Below are experts of layer 9 (counted from 0) of a mixture-of-experts language model. Rows are named router (the router's row for the expert), up (a neuron's input weights, with its number), down (a neuron's output weights, with its number) and show model dimensions 0-255. Each number is 128 + 32 x the weight over its row's rms, rounded and kept within 0 to 255. Numbers have three digits each.
Before each expert's rows: a language model's description of what the expert responds to; "raises" lists some tokens whose logits its average output raises strongly, later layers aside. This comes from a sample of Wikipedia text that the model never trained on.

# expert 3
Forms of be and have plus the word right after them, such as was, were, is a, also, only, almost, historically.
raises: " |", " | N", " | P", "ings", " | Y"
router:097107092103121057134179159142144135128124185087091140091101123098152140106172150106163173096064170143107131076095127096109148133138169120121094129138143190133110087174121091046117090148163132133120102104172156154131115147095128148087172095125095191155218142145143113150188156119144126097145136158156134147125076118143196161074126107116151135113156082095105168121121120124143131119151172116092094088143124106079161103116145155163096083133157085130127094142141109129108150182116154081162078191089120131091138150097087157168153098162206128152160166147118162100156153148114198064161104146150078098157167118185082180091157116121150157134108107156093084059103182050145129091153119120092163123136124124152167090105050132104135070142114104152169128116141168190158121168081145
up0:144067135097097129129138160104067137099092128081154122169191145125182122165101164134128132106160209092125120141160137172178172103158115099113193145120104112151122113133125120145097109057162154112173139093102122127154096157187122135123186117108229084108135158157141115123127125121070149107160157117130140152220127135064110207087147165086155178144093179112130139161115103073069092141156111089099145091120142144122103084125104160153124153175136087151108138063124086121077123165157140096184050175132125154055154078139136149132129151145140121122204085169066139141122111158125150092155043152087120114126170131107114140142163173129122136127132107126140097163145156116121106113132173157143125158135097152086138152121161136156098068121046134129168146149212113094130105124113126
down0:072108166080105141167122145098118109136082130111105131120133068149144100151110151146124114099124117062117150094042083163077210132167119144144111151211128115158087108144141138143151122129116123180178132095147100146160182112193158114172177112099125139096138148136143212121115137097097147098154060118090111142165166075116155087129142164102134123199145147076121157161119134145122058125152126107098140127079097166061097133123102140127155085123138130095076120164161155095128130128130181122133130130208096209064085088134202109158127119138097092132062096145144146161152117170161096120147111160133066134095136130127138156121103166112076161115161149130129075103200105063115131140082136130118147067165102162145134190123147139077115086132174130077125171162128076101135112156097139

# expert 6
First piece of a split word after a space, mostly single consonants like c, p, f, C, as in c|ortico, v|elocities.
raises: "ac", "act", "th"
router:160069142128166122130164103101170139142136171090113117138172157087150092123169137128131166113112153140095142119103157161154148166126132086124165191078134118138120132094112185115112105130113148155199134101159151133110117115125136152141153172105145144147206092147232146085103138109154138160145113180166125111189152146076147159125085097079153202136155099071128142128125139151178068146144139118099115048197121105125148125095114150190101123130120086151136119162063117089101174130057112093132112163080078115132145125081124158166164112160145094178151152127136181073151077170087137074154123141115091100136179101137145179107144119074151139122103064142098091169097141083128088126131117185125143065131157157114128139105105084047113152157113134140169082099145230135105150139092128
up1:216124080147130126177099136154166149068147154146172117164135223098076157178110122074206112082094137097157109109119157076095073087115077150123069148136133146106154106133104101140118089101138094100185098144099085153108164112191113156097115192147130130109125147114121147125133128123036145169116112106110123139101139162115112113132181127075059126223116163116140127162152131110100110139098110155186109144144138125202096121125080206119150088162113107086095154098172110139102125136135129150153079109129129123106107192134114102121071158165133147123107132125102141156070127119143105128142079119135083141151079084132075119143128108126133129085096086106189144134161146152114188155109153139160144124132096130169086077135194141157155160143070118110035154140111096161105076109107142
down1:131104181123116126159139161123111091145125134095096135119105067079132156122075119139102157182089142124137162150107132145084140128164147103112139115163160126187105167120116085096121076154120155142129120089157134156127120148075093149159123171126147124150163158144128098145195088140112127114107124121109145144084142047083128097113122057157153107100179148145118186098080123106142102120077128123152089087141095112048153142191149122135111146136147134166168050104118080171164142098139100125160139122141131111147157147131103139156171095145151120162148118121099109079157100214074121135060231115068161122154150069185139117063094125132094179180131136113157061071125162104164059095136119094146160132142132131128119135130124115133106134173199120208115124097108133099230106118153057

# expert 19
Capitalized first pieces of personal names and some capitalized words, e.g. Hen(ri), And(rés), Her, Bar, George, By.
raises: "ore", "id", "ot", "ess", "at"
router:211079110100178117121156102130109120109166156107138095161122168175120098094134177135074109158096163163144162089053133140145156192089134104137119164125154170164118137128153183072099085150149092158163132149172128177104150183104079140100129123113148112125163128113186153049165154142152122166162079102152126166128174150066131159034132111130167157042103147085076178130128105115143056105113144113117116121205102167083123148133148152192064087088115126146133119160099081128100169148110132136144096152123154130105165156129147145158140155093134078134146141164072144143148084096130171138175109162086083125233143115189075124080124141118154111144119112139104147150110168082117138080130093110114110111091121147133132184087086101113125093093075133132122130095137144169128164108116137
up1:168155085121148148107115103139060086109109149141092095121123148187183093132168125121131125124112131145156134117058193077148142105136158134171084092144124130209097102081119123150095120186186148085132142164155034198092099182128145096101095128144104101133121155117120137102175135079109172167168115114109152170183126111128135151140200154093125090134090136119082210087170073159122080143162159092088162115090127087071110114108093103155116105153147130138135187174110070071128132146099141092126097147118150106104141115084096086130118132117156067185105158130143084069154108172062151133145084177159128110137074118179155176116138127129091093146158140159100100122162096145137123087134092124149130113147176098146131145103124146181129132146104146085143175159190135142118071101179188
down1:131120021121100142135136081099188176137121053122093116179114156144094070080116110123145087184110081128144078121118182166137088134154128132150140173160106083108078178196172085136119142139163133133132165147035149130151102109140080149121155139163126116121140167155182105107144146088114171116162097139127081152071123170137125120129069069186181090121116165135091087157142143106110143170137129111143095121095138158114127182115101113105132138112148115165146154106096076179110113116143123108068126115075111104083096177123182133142126092218158064101129181146099162146134121171139087138091158105143098178105134111166151114131203061087132153173145115124168108126115143136094158142127096092130136086090158174211147134093159109157146139133148081085115096127155107143191107135125105

# expert 18
Sentence-final periods and clause-joining words after a noun, such as ", but", ", although", because, when, ", and".
raises: "erve", "over", "lands", "land"
router:143112080027114092145171061120146139123114150090108080138101167128156118115126161120068161093139165126094176108108146144159175163110176130118113182163145174141039123149134136150096101190133128139153145130144155170109088130110158118078121163104112162188191110130142129148176141088128126161112122174183111174140083120119164135077143080125181111095119080076083158093131111133126130148184120109123108040133093213065095139111137147192087132131195112168146095137158098072065145192101131095160085171126126112079152152130121156128145101183147096139175124175088151113137144168096152093127093168109064109162130103160110129077138105145176099142141133136076114112118172060122121134128090172117131146139155137151201140103125107124131090112085118131136145101123162187122095152147095
up2:194105146205159156131120255089049092067130194117113162170088179164180104147089100113169173085108128133124100111145089123137096160165104187140160106137107128111100114101100158080119156126188123089130141126101139060077145067118069142116152106140071163173124139186109151119179131079125142105114125155143097175116112117148114133132169105146086078169128105124137146133139130111165144117130121113077169150202146093186148124099114110109125080106126102128131077129074132157072135152045145111150141149089140130140148088087093117127181128129157127107147186181108159164165090107119138151140111172150160086176140092153118126164105124144119139150120098151134171102102121134132157097136128092172163118150113138144156125138177131101113177131194098198078092072120159115114136161088165
down2:129137200131153189169137069182129193115156096106152149226119147150119111125085114090123188186067094177145119173131108096171124090152170138152169090098141126165145165089139116154147106150050082092095086096108216142085124131156111114088083073126109100126114177069163156092063158135113115137138120137159116066078151103141115118147100143114060130137136165117207137122103146099139097139094100169090126146076131108126115141155049153097124103109150088110077133134166136107123150121125081197121153165143156174169122117104126090141084142109135134114150176118105117116149172095113124161139124142123123095111143097156104141156175149114168093116120164108127111143095137060164160131179165112140121100118150167120193131118130086198150121174146141089112102100088163120044080122110148

# expert 59
Final pieces of surnames and place names, such as ville, ford, ington, shire, ry in Berryville, bor in Harbor, field in Garfield.
raises: "ody", "eline", "er"
router:146108129083198097155139138173113057135153161136137143140150151133151112117154136089089127114067157136115157110080154107126166130092136191134127173181154174136117177186142119139082120174155159123152172107130136155082159141112171107144186132125088157157120108127199123112203116133173142141134099159135150146132138128112185155120154117140138128148139105091097158088107092095153051119088173128099137110197061171161129097114099181192072109123160122168115110208155164133101115183122171097157120133102169094080149129078103136137108161139190075147118182137123152099120114121079144132167096122084146072141130045169138164150142110095161158094094108144101099069144195087124127098114073103118134110127063137147184108082039085133119132103079081138155128113132131143093120172121151
up0:092125133087113093076073110132137065183114086113140098146125186117090115151106132108095171148131127155115142131098171106106148172102103041083129120077125142095137145138159149118156171145156074130125124090136175103104137170109150128124132127182188168101147064100130165118172194124144074109188114106113120151170129094157092167074172112187109055077107143161152088152129129156079135126066176143170129088097128147095082132134140158110124194122130150104075112132163098131081181087132113157165080146148151096110139132085086169138146119153112123134103113187131167065088113137156130129164119155136130215147103123103132178101105105095163068129172150125153146170182072129127105114094147165169088170077131089122161188108156137092092084106137108110162136146106121205084090092159138
down0:152126153072099119126078156118169108117071114166126119103117086138170172072128100124118047130162135051163101132138105165124106102129111114106196139126150151180115126125132078129149109121117122072139103071121144135155062177173108132152168130189141109118087140076161188095115159069136171127143098092150099148096095171131125196105100110134149130138170120104111093188099109116081113129052164088093185139136109090144092172112118126149164143092151150113090173104046125095199137071127072160166160150176139161152113138116149182115124111145100117108119201163170157132169123116142130076167139105151148160191116141125159084159121171089122128111117161154164175145075160121107082167051137071165102133081176166134147087131119087096171105114138184144118123137113118104172148142124128

# expert 30
Closing parts of table cells and number fields, such as 000 in 1,000,000, %, million, ) |, and header pipes.
raises: "and", "aw", "ain"
router:186100093112175140137167103144139028170113192114096053149134151125157092104192183080123127111077175133140134131125126073135157188085175114118114123075163158154117160172127192069103137205171179146128155142159138203060132140078122186098163122139103128174205156154150086153157152114168093123141122133147122141133136106121094158126185146106157143140107080125105127094141115127167093092125135152101173142125114109130151133131106145168072103091147133133143068108131114099104123178151165081148072129136132115098131118096103204198121103141123109169179146169103159108166118140079154098114087156075137125127115114151116140133133179132169081137119076145097118089089137099125103106155098148109143060085138153118151132146114066089100133116123063197175121141131147140079126135076111
up0:165107096110166123168117188141148091138169108115189124132218127082147116086116100108159146084165133154177165103056097088072191146146088127071124118121135140146119137142150102177144173143109100125098105114116138108101127111143147119101109104136101121166130126123139129139147111086177125106192081119093119184125064189135212190098162150104131161165114072123139180159115142172097123128107119118109149130120098137119080140132099129179134099108150148142191057124107122172088090122144143152137167086102104028060146147114074148126157114139124102142137137191130114146180125110125115167116103109122132112144158088165133183126143170116085132100080115110051061116199127130109085156142134125137141200149060147114117160158073182148139127093122127199096164062107096109151094124135142
down0:090130123185104098080109199117161098090118109173130160143160095125059176079083117072106138124107117217114154116121127131116089183100106066135124171143133188138132110167140082086133123148158135152066119135122075161116114126175103198116192160074121105096148104146149142162127087141106123093135129144138135101141206111133176148141120163143127123152087133143192105110059125153157072151112105093138152104153094082177161131117086123087173073146093117130114130116154125138119069108131126165100103136139109166198129121102156175110159154159142102118149107059159138160137053126114147058105112118158186130106125100112122150175181195151139082088118126135158099081113132128111096211096138162069158184070099131108126132128099072142104119098141143117179131174126100148104067145108156

# expert 63
Pipes, dashes, brackets and cell starts in Wikipedia tables of results, elections and charts, such as | G, (s), | Total.
raises: "inks", "rug", "ank", "age."
router:160108113130154116090166111159150063122136154117114061153163167097165096064136148139091106086118143119133148102086101152086174175138139098105151138077104112169126155154154126131122070167168125114108173134123085193129079172131176134111147143138112153178203109124183094118125131120193172109157112109135123187115113156057199162133166057132151102098101067091042132115148119133145082080168191134057147106135110141117115171117116164139042095056135141111164147090141105088099132133127197115154100138126164151136162134085168188195155080139111096162218136173127119131158128094142141091159145154121104135135108111141145154115121162124153133148100136162105135083106192075138108115155115162113161101106093108180141120114089064116119116153115106146149147122105196145131140148104163
up5:165150125113113089142113102097158090130051132190143100114102165161102149174125125115147192161122097136157069131167119147112098154079127175158099190149196098104133126106164095100118141141082134171116099090145122138180166083150108228171097105177091160054154140145181178118072148078119174124144183154145101172084111130083116172137173108124113132120143083160191117149132105140136101111146127199184127109126122212171131141152112167121091197139091147115143160106170145162148119140175125178141136130110156106177139079116110221128061144133132056093125133091113114133149094194110146078136156114095100096062092166140162115133143111131172086125107124114167120140111131073111161096147161114116127134116124122150117122091137143121129119180119121133104150082141158048106152132099096
down5:189088163163123099070091098161106121056130137097149105184115108147105090180130107106076125139110141117148170143132142129097129077146117154130167132170104112161109052125101125097153127179109162133134100096156172111080109104138148118160069090142131099153069154093112120064097095120111154166077125120070155091102151154120147139131143126123115142168132111139136127125133133111101139157094148169150159216087159162097123137160148112138143132130140110070058121104185145154160150097123205156158128154144148118208181086177115124118117153138122162119110147156099130149113075113105094100105159100168085183207104126109133115109115088096109126176066149074132069226097092207133182131095151062144100136121132077130123145156176144167168119154143161121077096123179109129126159093163067

# expert 23
Capitalized first pieces of place names and proper nouns, such as Des in Desert, San, Al, Le in Lebanon, Pre in Prefectural.
raises: "led", "olic", "ae", "etic"
router:183109128079196132091174113124121084104146128112065096135160182102173108123120132096124122136130111143099125089078104184090140174156128067106184149117194152141134175139187170052129067160145162114162180093140140171114122157113128131058144138094145122091198107114178144060142203118134111138125102149151140164173146133120173165103113128127139163104140118076075143114086124116170054122126152101126132083105095143127136103066190169170093120099153091144075112126108110126085176137113157127122146171098129117144177140133115179167179154154182104133129133170115185105128109132133162151164134115097053151176153074163118133082137130113133118180109136097101097144070171090125126170151167142135093082116127124160131158089120105111130117086079157178138069084092159189106122147074150
up0:151094150166121140196088127158176134164099145165149119106166106100120172157083082040143152161136112109093175177193120130073138149063181137076071129071147137097118140087088121114086067182140164070158105108117199166090133180136194146079170101112107132150124097123152129155171158112098119141132081128090150109119145158113141176139162160139134158095128108139173116121052154097108133092126132155117130111147088103153121131166173160112131167142127127132070143171160153145119103139121140184193150139139147138142142112134145127136149154200165114113141119152109076089154163114133139061086117132076134096116200147142118106089114145136133223162065146130110082139071099104106161128050116135121169144124068144124132090150129110145127167103106052162108152134103094067158153102129098
down0:094100146102138158141127165150080123122091117127102134163106109077103089131034219135152155123133115111127085161099185158123113175100060117125143093180133122115102106130104093099132148079064128146107123040079190115159143119111089175125105143103134153176098190173148154104122118111144134134176067162154108140166157157137118210146118140125169084072108191196121125130114073118116149138069085094102113096157093135139071101095160120065152120130115171149122141113156152096164203110179114120112177130120140108148137147150135170134159171148101168154131092159134099156130170141114097143142172147119086189096174131078159092155132115198118126156115124083152137152106103112128104141078125103125140081117122170230100163102157076161104147154094144060101111134122101112131121154157154

# expert 33
General nouns following the or a, like film, season, team, series, system, show, term, side, often followed by of.
raises: "ul", "ing", "p", " to"
router:117097091134114107148125155142156107157079121096116070167163150123142119135123152106129140159128136156117142152124123093160153155113156146134166104151166119132108161153115088125116099173129140208203161125119153178093117150107136134150168132186127119200216161094152133106124151137114110142117160164187126158138115151109127177126123120079160126115120086075070158086081136172100101126100123110070127048169103090120183124125139169138109114127133096137125077154124141069121133136121131117169149152090075077101163139134102176220174145153125135095147133198135235091178114171097164111145106151083138115182099104142129135072130140109158131084108129134080127083124153052119155088177111157167118096166130151138122145159086080096130098088112101133156058060138137193151193169083087
up3:098148051154158092108145088073198110133093131170117154130128183158056093125140159073119109107134142085129119144173160160128065145118119151135085112123111119129039150127121102143096149148153169101102116122160142129074160126027165122043136096161166135150133168100116157107125162085092094149156145179106098104177079109103150133153196083143133191214148147110146109169148088130131159133147137150133168165080139177140184135125138146146120109163151105131160132137122101065103095063122112083074103087089116135142177141114110163066079062150119112122115143155173115154172105197158144098162143124168122116084120163126105128134148109140097116137124122194211121160170132127145117138100126146127143141111144142163101117135145158132120152176132112122082116165121122170110116192129225
down3:131099169188083074153109181154160155144054134109135130142153171081168118067138109084143076106150149078149146160136141147153134117154094116147172094096106168129130107151115155077149162100090133104111178158076105097165150136136119122120143137155104078112116071104159138115060180188108039144164122170159157108170167185117182090163100125123102149149126068158137098083115097099083072136112157120137146111067079110122160168171098122101118101149161132120178093119103096097159153093145073172171143179157126184137108131082102137164123165120121173147153173095141122122153090067165150105162127107145121141126109094108130114118163137114157148137107151096116092118087069189106147114181145092140108079152119092173126110117142143063147214186181092125167103071150114120098148187103115

# expert 4
First pieces of split words after and, of, to, such as scen in scenic, cl in clashes, tax in taxonomy.
raises: "ely", "os", "a", "co", " A"
router:176121081122129157146182152136141114099079136124119079100123175110150068136099157124127154134127120114186130082085109124149130148118116124114124153101191160164120131120128162103104077135136172178208110084122105146125107196135105142081109140148119158173244113079232182086072158098174099173174130155144143131119102135106116165103144146089142166148165105097104161138175162135161039143176149120134117062121137128118153124105125149184092152133153129141096082142107135078085145114141129140141070166100130092119121200100138208196160160127133076152162124180103192071160049139115143101160089115080127110130068141124134142062176143062146117126099104143076118149118148066088139105151147128111138097127140122148095152145123103118084105143100145121120119097132156117098119128118134
up1:181158134114157189105180135112081124131188182130140152100153107108106114126107130111158128104140125168098123103093129156132154127160115202101171136152106125025151085196140122146143108070205092137130141134198113133123173098148113118127121137173078148162141174167131081123093144147220143203132130133156121141093142114120126128123160105160118116147153093129066156072134116121188110155189141091137135161111116122067145173129133118185090137120143093136156085120113109102138169102084154144136068155082099119134159144152049105110143175073107062110109106108087139148120145114074190135154179117106134129139115129118079180189128053135131060109060090182077156156153117116101190121141175094203143115159094137107115101103113084122142101116143174135108126129159158117138105119110122
down1:167157134123148118081139137147119087137135072150162105178095080106066112114075143173155175209132109105156076077107159135096151159100186143116192146101178142192120142074105113098142111099126128122111162166100138115173143071105100127106171099149153126110081163144165135105156152117173152101089059096122096112103142096124146117129124122104177172082140131160144221119125139125153102117099139111136128132142135149132120171135148100130116127080107154124180079092148150161104102146084111127166144153116135156075089164155188138115114104127132129124195173119123125151099185111134095131206091122097115109145174125120141125167093102068082066147103151141124107161190145149167154083086079000103112138158116097154080147112127092170107110165153122093107087128179137170110074169154163

# expert 7
Single digits and short numbers in dates, scores and table cells, often after a pipe or space, e.g. 9, 1, 25.
raises: "erb", "ent.", "ength"
router:143099134124192091148126165142121049132082173080140109123152152137144101102149162092134100131135131165124109116098091143082173142113173168088096145139152177133129125091135148114092130142170170145137206082113122137068149163109119140142193136116155154120169133182183127144157107114169139119172099145137104156196162106113132141115149092138105144076138104001121146090118112131150106097135177123111137102205132135122115124136121128164032121062158098122142110179105136134130131176103196077190103188122138095090133120142111129174141153100175137168139165178126193116188134159113124134147080144084135121141170102162127166121116159111080148140114097136147111144100106066085113101154071174105098119100111141107115150086078131105149111095099109112149134109169243099079179091137140
up0:121112143111104130135134057115106195106156137099125096182176144140159121108093194138095115103150160075111140114125120117068164052087095081143101125167154123114067202139138201173100162209186141078144150122141114124112118136117138086068117107138095157128120111111135157085155132080100132209130168191121130127082137176086130132120114134108135131208124115085096161150118145134139118127149134148119141112144032165100096103118147078183135143150148147134085111095063146108117148145146183112113154128116134174181095132103185094101150155199168107130084106121165157122143154105059180050140176126143146149109107139160102075098097140099137152098053114193102129105147105115102147105066165126091192144158073171153121143138125139153141120105172101129089112146154128130155131159121104
down0:165150155144168123133136096129105135144143088098154091121141171139128178099216105112111170146122150148100173162197184087102114153128097100157108104084120138093072082087081106113147058077105114095154116145178150060129141120127122155149134194102175115129156111081159046082073190188139133138089126134104111165137096113161059153137135069109109157107198098128122105122078160187149101099098170104135119190128153143127142155108132156122107163141110046093193126146109098095139161064095093145159141193143148077127146110122123144096108107151122117184090155131150143175147120136117171112136132113154107121142120118050116168101119127056061170142159126105129170111137128107162104110170106123169080137148141108117124121157104172097127136165193163135157071091127145180130168100085117

# expert 16
Line breaks ending table header rows or headings, plus table pipes, list dashes and heading markers in infoboxes, tables and lists.
raises: "ar.", "en.", "an.", "ed.", "in.", "le."
router:168086153113143123107159108146156057156113151079083074130133166111159101051155127077103140112154177118156200128102173119098179166138127112111147144141158111163067145141183140098104107149182190141155178137151122125149136177133151123113143167093120174181188123130150099091125129107160104156142099137199098169156099126092113133154112103094131168070108141058067159110129097138138091142126153146127106049133088122143148115097133091117060117088150118135144135133152110120137175175110175112200116101100118137129116124062157163192155119135170127158206129149112095082130143165122149078113111137092071107194122091140108127127144097141160147124121112152087112112092175048125125127156152131146136103160088141149178169080080116129094114128098101177181121081152218161106109159068143
up1:125135096121120137120137078152105106158105123154063158137134132122086106194163114112154084189153112095161153149116168098161163159133136120134154127086168118153080090118171165067148132127134119134174096151043191120131062122105129156070115106187099147082118141161148157125166177199098073145164120160127092104169132163102063126104081117075157151090147152120116139126143164161075093125152095099112137137085102138120133104146185082129143117140145122180236111189127075159137140134109124130139138059118104103164109191219148126159093137104116163153085114133133133095119092193127117130145067116085109157150123085126124112181144092152115116133140153144066138196075158121121116166185137161126121024128142126134145138148149081155091119123096122124176161149096148168115128103132077
down1:146137124151204047184144131086117117179082123098111141129089134163149137121042158145119162151056150122138093129115107087184117201142120116209109149131118102096123122118109230109116087124124142138148120121111126071088101116157131190099162161127183106087112138149177174139142094151132166125112099141098154094117127127142095122166132194158138161092152148114186167174110131112137108053084108170128099133185157178157137126120080096124081126118155099110112124140166127156154124141112162120151139116122096095125088192123176128135095118120084116132146172088084175139137087186109105137123107072136122185120204117082158135189120160118108169085152101174137137099132075147134086097116083108125063121050150136124136137179145131101129170157135127120145096180110117109051111074089097

# expert 62
League and country abbreviations (NHL, CFL, U.S.), names like Texas, California, India, and Chinese character byte pieces.
raises: "hold", "play", "view", "min"
router:180112148092213137143083148143149017191104175121154028130178158092141117076153133104090091116119160139079154097146141100093128195108145135094109129111167144124104139167154144114098112181120180151133152120157185124063100163092130160109139151169165136120176128107183137136166154132155102116171114156107096179157095121132177134087163137132133167141138126107112158053137146115103060143127175116136114105132107146140107105129155178151071120095162136112107088180145102109144104112131188111154119117158109099078148098135107155186121089124149166140125096162150160119151134154093149076175091134132145128144150092109079166144123135117170110086120098140148104095140202069072072138149098125122115098115131137186174115144120074079151074062098111131138097091153168119095175158155203
up0:123114122092146131150142127077166133166138110092142148199127151158125165108161176134152130074078148127100155063153101104129155103086124109139136077114129089141165074151133086120139155214167205164121195123104166145137145113121127168139138118093116125103120113095153075111199060134180173117147161198138175141192128143142142091096120136161107122124160119123132097119158126112138115095124180152097100106090126141058187101151150139118108128119096058172155136153107043150156190145147154104109161160154151136096091124126082147126095114155107170160143072131094151150158105124114062090116139153064189113164115060138105121130088155127158146093109126149119172130102169110133132101165146122065185052094147112144169094142077120112071119070174134069146198139121157138190122121121130
down0:150096172132063105102129148133123146183073094122109139168119086133163127108072110096146147178108105167124149115131103146153161066084167068137100141115120130120127119155136171115192118165150103133103131120133126131116113060162127139080158106113135132098112117139087181123113184094093134099078084190104142083089100166128188173148162111195138115104093161155152067136076088153167136078110149193118146127102128071136115141136150095127133100158100123139078164156199160118185144116119146142184102121154115150107196132102084094124124128168104182109127149064158123154148114033151117105186122126112167164163179135055150100088105129162065145156181138082142128119102136180112180092134143083174084127113138151085089145103196181133173176169095140119148129094110100134152107080139112

# expert 47
Digits and number words in statistics, tables, measurements and scores, such as 15 in 15–55 mm, 52.7%, 18 shots.
raises: "ature", "ience", " medal –", "retary", " of Fame"
router:130126106113174074114157116137125050123098171129103082131173155133132106158188145077152136119101131161105142138133132110120141162126177126110121149100133139140113145135130118062120080172209182140153166102144138137096143150112102195107167152094163160145192178185186105141142164113183139125137153179181120127180145092140095157131175082126134128102128079081137112085146127206163109095148157121075165111121127147127121099103154155154052115070164080210121099141114096106106167176133146126192116191091134058079124121117109181158138114154162107157134149126070196113159159102119148116091071141145081130154090116167109149097145096107112137162121110152148153154061103071119108127173119164137112079105124116114149153135086102110115062088097105151126133119155226112091170116087133
up1:152122075099142107172097158107165087105103120079149138162082172100121109133136188135128176127105166133177150100088159122118117148143107106137166105102176138098105104086156109124085104084108128165145208182086189113159098121087110116179128069101205134120148088119137129136182146149120143135160094092093080205152147120141168119076153072098091132085198151086124126168139159128152131104111116167118112127118184114126065121081136150174126082171101090146147080168109136143126149105104113142145148125103141140071157161175106115123139053143089132165119135128146164125133079097148144123144095063092136160162165095146069170163109103102154099080166198104138112147085146122146048112121122095103066115167183112153158157073157122108148043092123159114194139109138141145070135096138100
down1:116106095158112123133073166110119095135101072132122087127144135070099136161179109147143140152119137119121111122132148134148112112156142102188145100160046140057132064108116184131107113118069108138176131120137111104122123169178091123195143150122106065118107096161128099122081097138132187093103170193142122080065141125161132118099054165124133118163115166136192079094112127105146049115130129148093030193142150153173109180157129116149096163096106107117124134103160119115160061058098132142116074082088131089195119179153147141120072134154165143115096174148186130130132106165122165105124140069172137156085140111156118166125075095143127147159121167128098134167183081094158154098134150101167103146175175080111122152159172177156133174165096174103146123154119083102155135146149126

# expert 58
Pipes, semicolons and labels in election and sports results tables, such as place, hold, wins, medalist, yards, percentages.
raises: "kin", "ition", "ation,", "ances"
router:126110102116138106157150091187123092077145152115089093175148166116130073112145139133091137134124137127125143123113138117125172191111124103122084136108163135127105162175108140076154070162144140122129151147179140172140071159108156180092120168151088126184192121116190081103101132117176131126117143097190120153115169114100127193125169089080185112113147078140082125132077130185180075147133143141061130117156085089130124112120175144154009117097152135114156148168149093065155135128127187138120087114103133126085181122093125136164101166109161061137184132163086122073143091147108181116122118184119112131146134105128118148106097110129166110135096145173121125135109210084137100140130128159137187084113119131164154144138129098125087155149063126127115059117132203172143135179036105
up0:097138166085134121221143181101120140086187138122075134194101173079121084138124139108112119144117100183183134117129065120109162172074130117076166150173131148136100076171137099096089136133100140086132095152121120177155087133087196115161119161159128135119117148098122082113109108075165084105152114126208106150126151102115146169135110094097098159185157097114154121202054141167123113141098108159077128170171099129168160082099200129126092102137093117139114170132109137129135137134148148126113143117156118115091161091132080178164177070113141076135126121099193134113155075052124163135093149131154130060112138149127132121129183165180149091112128202156108114106147114112122130135083122196113128095148099135066180140092117127166090124123127147069099106204155136130082159142113152
down0:185162036170201132096110083126127140153174176098092102088076106130160084083119104079141154160131084085107098136196126101080107133133112098112136121094109119117114124151135114140114146134078106213126127192145125138125170100092118159105091159142097089129093159052137139101114139130110143143198109122184113127176101123156136097140068145082120099128115128118142176122127118092130099199151105137157126155109161160143079058151058147086086110141090103133084136182161099058192097084102106151204167111099135129122156090110147136180130148181094166124097086121166172081107127107130174146123152123155130135125127168133133136141132061148121101143114154093136140111128146074078128099129162076131184113175181203171151178145127115098113123114189171124127133098115129109192141120147152

# expert 27
Capital-letter first pieces of names and places, often after a colon, pipe or in, especially N, as in N-amibia, K-erouac, V-illage.
raises: "ons", "erv", "ath", "est", "ach", "ie"
router:184104093098183123112152101107130099155104134106097065155186152090130078107167146152081104109140160115116157086088158151116111129112126085109170104099149110155089151162151141109083079190170167154201146100146152163088108195076150183100124136123110147164235135140184129058109186108175134114137087157124115154139111124121128135145137094091149149126115094074098146136139157123170032131166147124122110106096134155112128127116136128191097135126148117168152074165087078128090155135112134107101104191110160106099145142074096200182197125145162094137189165181139138121147114149112146101157096138130081135141119118161111176119159160105130093173125101158107082135091155098084077077119146157117112069106120155147146128117102069091120094053131131184195111094103161135106135145119129
up1:157118131171129153082122127138136116122175139109211118134123134175085060162138110105104102199087101120108148174037082108112175116096106127118145166150102147095170134130137069099121161131130116170116147151104126129125163079116163155170140107121111122121097108175158135149168040106118143109130126142115138184118140107187174152073184107128151128172103175074097216106122062085143127154111089106089119148193108166158116155132169086089101114136162176169095111103090110124140096216130102104118099157113131103130062122156132146104153145127125069129166143139174145102149131072098146104146126082145103079183152099159095170106142108092172158109184133105129097116126123126168096115127121119143099172179134104092132210138040100119155059094137079150158164107152135112113120106130182
down1:099123134086128126151080160134149090092076158130160130144149149139048150093099138162101075146117136153171119148131057081161138150129112108137149148127130166116139150146070156120120192103103125133141130090121088150171171140191160176184153092117081181127109150202232169080143126132166103182144077143123126158126182123163150108178126141100106172177140117114107081144083144110143120161154169143102120137159131095094154151102073142105065142114087114087153170090151088129125105129135101181149122143145126163073148133116173115152150148078045112130065133090193158158128120053120174131118136173133110134175146083134095078108177127082153138112106153160134099103114075088126092139165146060116097137170108114157093121076084106082108092113126150164093110137091121099088178154161184